Weights of a small mixture-of-experts language model, trained from scratch on English Wikipedia.
Size: width 160, vocabulary 4516.
Experts: 128 experts in each of 9 layers, 8 picks a token.
Training: a variant of SOAP for the experts, 433M tokens.
Below are experts of layer 4 (counted from 0) of a mixture-of-experts language model. Rows are named up (a neuron's input weights, with its number) and show model dimensions 0-159. Each number is 128 + 32 x the weight over its row's rms, rounded and kept within 0 to 255. Numbers have three digits each.
Before each expert's rows: a language model's description of what the expert responds to. This comes from a sample of Wikipedia text that the model never trained on.

# expert 3
Second pieces of capitalized names after a lone first letter, as in R+en(frew), R+al(ph), and short capitalized words like Red, Fin, Brown.
up0:108097178191141129211158107118120123159129085136194200095129150145112136121175177143134072103088129082103140120080163132157185176157130172116156088114133168062092118106082118119119134120179111102129168134138153155094156111112093157116102131146125111054114180142127117134181120138117061163176102119151151138085166120128131092179144068112097115120166141077156102105166133117143080085097125150150184132154131138141156134068121087114179149138114104168099111141119165067154114156215159
up1:109108167129165191138132183156178123169125104171129095138184126163118058108125153158099135080140136133140127159136120156133141155118056185124108148155170074141161151107181108169120075142063152035119150189085105120119164129156153105183116057155095107152109152111076121126129086099103115152122139124098167168111174101146142125094135145086114102155155119137133116108208111166125075148088096116128108071111105089173134165140110156127104197121073110093115154091121169133171193121152124

# expert 53
Middle and final syllable pieces in names and words, such as Dar-ry-l, C-ow-boy, O-tt-oman, plus nouns like pass, song, match.
up0:133116126145173140117075158127120150180168123147135152225153126131137159157069140165153073132114108125133106154135144134141047115235090135143136140117124149134082175067169161146110105120133129103177128139097172080096068178138107113139091143113135133078123107146141111083108094143171088132144092113144142111102105159118166164150103124187041143085141058103109132150095175083144086096106138125157122162078107153131092124117089158167086158080118164120164066167103166173133112109146123
up1:082140122076152123131093107081082082095116144141171144137096127109081142145160100124120181114155188131140190186143091151158193120143150147159129150122087168147122047110117088160102165153090104118090075108113107090111141115106154141129079109110089130096091070139153133117100042140122104082188092144120086140173150132154113095072100113130140117116137167126171094128119141189119117193103097143144107089177116108129105100135160096096102155194135136057163118105153159104126190120062079

# expert 25
Nouns after determiners naming a part, rank or direction, such as St, part, one, member, south, middle, head, Kingdom.
up0:162129094119200118081143177100125151142112066105146074137118113097148085101111142139145134101114151183110183121168071133187165187161115110122155159114146097113086119113152122107152102099078124162134119125110126104132131155147110108085140070197112095158155122142099139182169162087152125129168139163137116140153205160185129093122126163185121136170093158163168170168160103193129132161093104114107167067147115126120186106124179155108071126073174132164117064123173096189144107095110101
up1:153124109094143113142104117108149139122105104089120083162121091112177097138180179154155126171119114152071154062116146147222142116154028077097133128157081142110144082091084103128105069091172059096139135154100116083090137133151177148120104152153122099149167100103143127079152111151115126134071176103153109169134097147111146074141114108162096050141117162112131180125185130127156134148159130118226133128134115127133123122105130193140132177099084198165106134105123165098132135100102102

# expert 62
Prepositions and words expressing location or direction, especially in, at, near, along, located, north, in geographic descriptions.
up0:127141130100104184140136062045163098107084098136147146125116145134130108136205149106137070190119147088057139146121136173163202164093162138130140088074132131124159201094107159090131117101142072083145072110102107063111130133081097128118098106190138126144092143158168154154153114091158132184166120151139131109079157114169179108139156105128147152085106119158143162054079125121156165155151095119194093112124135114113106073110118158128092150120144114108142130096056171107109146166117120
up1:150098079166126134180135171063128134122139137183147137097137131140162129161064162155102129085067090143127167185148100151159116127110115155089128127157099156183156172119107081114111113120150127170129112108123158171125123134133096083126169129137139118094107110123101139150113165131125117177161087108141179136152147139135181126118106174120093146126027178154116153159178128146149187129107040130116097096104092177088176155094239106158170121131109097119092085186116170156080109088105095

# expert 30
Prepositions and punctuation linking dates and places in bios and infoboxes: born, in, at, during, after, and semicolons after founding dates.
up0:129113099130158051094164088090121098120155071140119152163173165103158127115153067107149151105190175133137152127087158200113103124134098137144064170124151136094105174178132086138129137109113148128166110196138156069158121136178135086137113144073118114138109122109120156133113064111122072095128105123115067114134107063132150136104123096100137181142082152119122144084120080128157070140110157111136114094100079063138119159092088130087076105089127099111048095125090107076184096104181148
up1:157107134161152143134128172059110144117098105128102099104108111131139130178164122120082122140151112146160194077119162137113141148082114153111138144087120088102091056146082160160130140118131129098128118065112172138108054105079163166123107135106116151121113096120178102169168122114130131114127115152107122141131154154205120110085137144142105200100091170192115155195082119017139123160095084115134163117074095136112122136154080142156152126096193169136079085140207122094166082128133167

# expert 29
Hyphens in compounds like British-born, dashes opening infobox lines, colons after field labels, slashes, en dashes in season ranges.
up0:183162099138122109134101115165163167083061044112082077046134128158155135130103157171137139159099177140151121163133160130165158110055164110129120128083179160142167073147102131149102160121109164142109093102162155105120149115123129170130078096094123120110110099116142162135161111113108128183138138145164187162144132176154114161151151145174144118121133125180179098129095165118142097129218102113123118170077127110142077142141206135196097108070176073146117110092119147167130090108085148
up1:141105137163088137183112132089168145129090121092092141087072114075101088193095124122173125181128124129113114176148162155119115092086158138074175090160044132126134161154141095069144122149184129150142083145098147167135177153153168137163155118084149135106097166118135108084195050139155107172155195140100137138101121094117070130121112133112131135153138125123135132142114170104177171093097156192145113070126137153145153088145146138097200125090057140186059126122142151134134178116115139

# expert 48
Quotation marks and closing parentheses around titles, the word song, and word endings after sn, sh, sl like ap, ip, aw.
up0:172111208123151122130115104168146154111183160138118075128120124126109052100189164139154196167123102177133157076110107141163098100122122133063086167123124129128192129129158168106095161085073135131172124174126132165117085076177105141123073174154135107146125079175151146128078092129103153124080153145128133131140163123114147117116091145157093120212139061137135094136117209147116169118145194142106117087126099114182124124139111184109144137112125126098127069123137103112162065121121195
up1:142103181062112168117170179130137099139156115143180126086155127153186083128154078140113080128162116058120127182203087160064156090148069140124140189114157155088160090144130156126087144154082148150118152064068094156161129128132165082109113144144110146140114116112121134102120091159187141111091153150150112158151149077176132127079080095104142121151098104153073151157070123145125168088160092109147149128084052178119174170185122128115116141110145124106127123115184170104131091129158149

# expert 9
Hyphens starting list lines, colons after infobox field names, table pipes, and list-introducing words like including, called, named.
up0:178130128157170137129092123077136091178098100140061147127127094145124171106166098184126168138187090145129111121150083090136143222191134137117157089147210133119098124103090110160187147094108152089190097110110165118133150140191091077130107101168129078108151146132143134125134219099107141129196087157118140069143098145136141059112137124128078153126109121103168144128149082109149063112128138112078107152138146129130084143189079116113181130127172096118134111142126156098194119125129133
up1:056159081129115138098099137084137084122120103145066108071092135065136107152150168187118108160118110149159148102111141181181104108121132123127125165103101120092164120147152124123095120124128079138102117187207186155111132165155095107121124135186132107134088151150097145152109150157082146150120061122143129133102121083112116206167193111162075158119128092151092104107166127169116123116135084155111140127179152178054127139085165123163086172126141109105123077197071074145153130109177079

# expert 18
Separators in tables, scores, coordinates and URLs: pipes, colons in times, degree and minute marks, slashes, spaces after digits.
up0:110101105115118129110089088088108136119171119161178115081106104142106101162178049121127130119106112090140081171115120191140094106088095137109152178112112150138161128116145116048159146112130108118134144152176143097047141165085126129143077106139122145139149156148168196157139158144068105115102110104116134078126114048164161110137146175100181097128115178103155171156114090061166160164089159170070137177107079131155069143115134131081141113086134145100224146123116136145162150128138167
up1:167148126118106167176161114078159083170101100156180123094150114165075155128127072117127121064131167097070121155162126129119112114151175140162146142150132116088133094103150160162195140122135089114107120149102094109136099133112113076159128058104088117143135183133123093157125163134097085181157064160107081147101192143114109140067121180138130111160096149146139133120135098143135083100122117145109160187068139150156116110181107071169177187059176159114148187150138208155166107122098128

# expert 23
Commas, spaces, and, &, parentheses and pipes between list items, credits and citations, often just before a year or track number.
up0:156111053117055122155118114156097106107145105144097136108157137114087181204102089109113111117070181112184189158128046101132115122106092159125145110208114102158156193078197102149094187160144176134133100093114146202157095117093106089088142152141194133156100171110141097099187115119136173109145140103116158140137148154127152162130135131152188173136084122121059130150143116102166138158126152118102121123156084121133115092166168147141118060155098152144160107113123103105123128151145166
up1:104181171095149150128135167134070158161097122119035145130032135195142151134125150165086158093111077134163087180163107083107111121126149142092170115138137111174075181156146116105105116153115153103070135145136151108146101119088130076139115193054136142121116092110129152179149104118117127143195109131126149069127106088132121120150153144160149159054131137122137168072130115119127152151120122114119129104147154103171155107145081158070166101181118162171148068111154074094088168149133187

# expert 34
Nouns after the in sports and music writing, such as season, game, album, single, round, first.
up0:174161185133122079117132073128091133168121136144160148097152077138184153136084131135114120094104110090127137178148090169142173172105128190164165115140121159144135103122068135084113162120102148139124111174114132094156065111146085093135134155187069138126091146115094107174201106158069153094140119105091130121103118118168131161164121088090144159118150104143193160188194105123121084107122152153089149122089161169162087188163139151109070138106094128120170073049107102092152079121102125
up1:114093142083108147086083095119108121120107199084132170123098173082120096118136028093084123127187123080079160156147083147172139137102162136225097160148116091095198085095112135105116123161171078134091070088116126142132130155090146125098105101136130119168132188132150130160129145123115091153139107147090180107118095159118107162128093142116179166129108111079111123154186157179127147095122165119179100127120168066157160116072118074097186096116181132127158108130115136098125160141100114

# expert 27
Inner or final pieces of common Latinate words after a consonant: comb-at, canc-el, con-st-ipation, -cept, -olution, -ension.
up0:118177134096100135115078176194124108131099159148126114058098106133114107129186108080152106119125152093117143179158081065136165066090160121104143161204142108169079145127181113115172084139116156120105128168109118093101134191113071132091112094152122124112081131141084115068087136155056119152110119123064153098096092155078199117146154153144173145150116076159073110183117132101106105145126122103100120104122160139185100125118140153086114074144079137126123110173116125105076076136177130
up1:099164116097091101167157117141104160095123150108102148140102196180133148082129139103162165128149083108117128124136115153163109123130121097065120125099070105164141129126136144073138141114119118164120104170090171138127136125174080067145175147071140055179067131128150149123096133130170190150166150081128101143102130155123138132119101114141150111138079136087126166138108115079131112068104077135142027046147101120141140146116093126160138234071107095134156138145176139123139160152178201

# expert 36
Middle pieces of names after G, O, L (Her-z-egovina, G-ir-onde) and biography words like his, her, moved, graduated.
up0:150120107099126086100179152109139130149144130174127140098080147104141098102113099169142116118074162147226133137147111160084121129168094169171129173132171118074100112083111132137110173143069172127114143149195161196142067195126114086122141147082096148089186122118174097137138202110122116133070190130115108105141149080138113119088095115104165142107132135158119170135140151159173064132125115148143099109128146118115186172084104150163176135063105143099169061154127185172114144114145150
up1:094153145114118148070158115090114152115106076168164112087152130141127073114134114160158092074135162138187098206090124127114095124099157109162146123138122157085093107109156138111110133157148126146144159168127089153107120145089136096151177139103174168110091151077001096144193110179143112134163192141129148162080124159168157145107118067130114104209115140078115134099136125129121109124139076122109114050086112132128117139105091153157126203132123176138117143069145145094109067146100093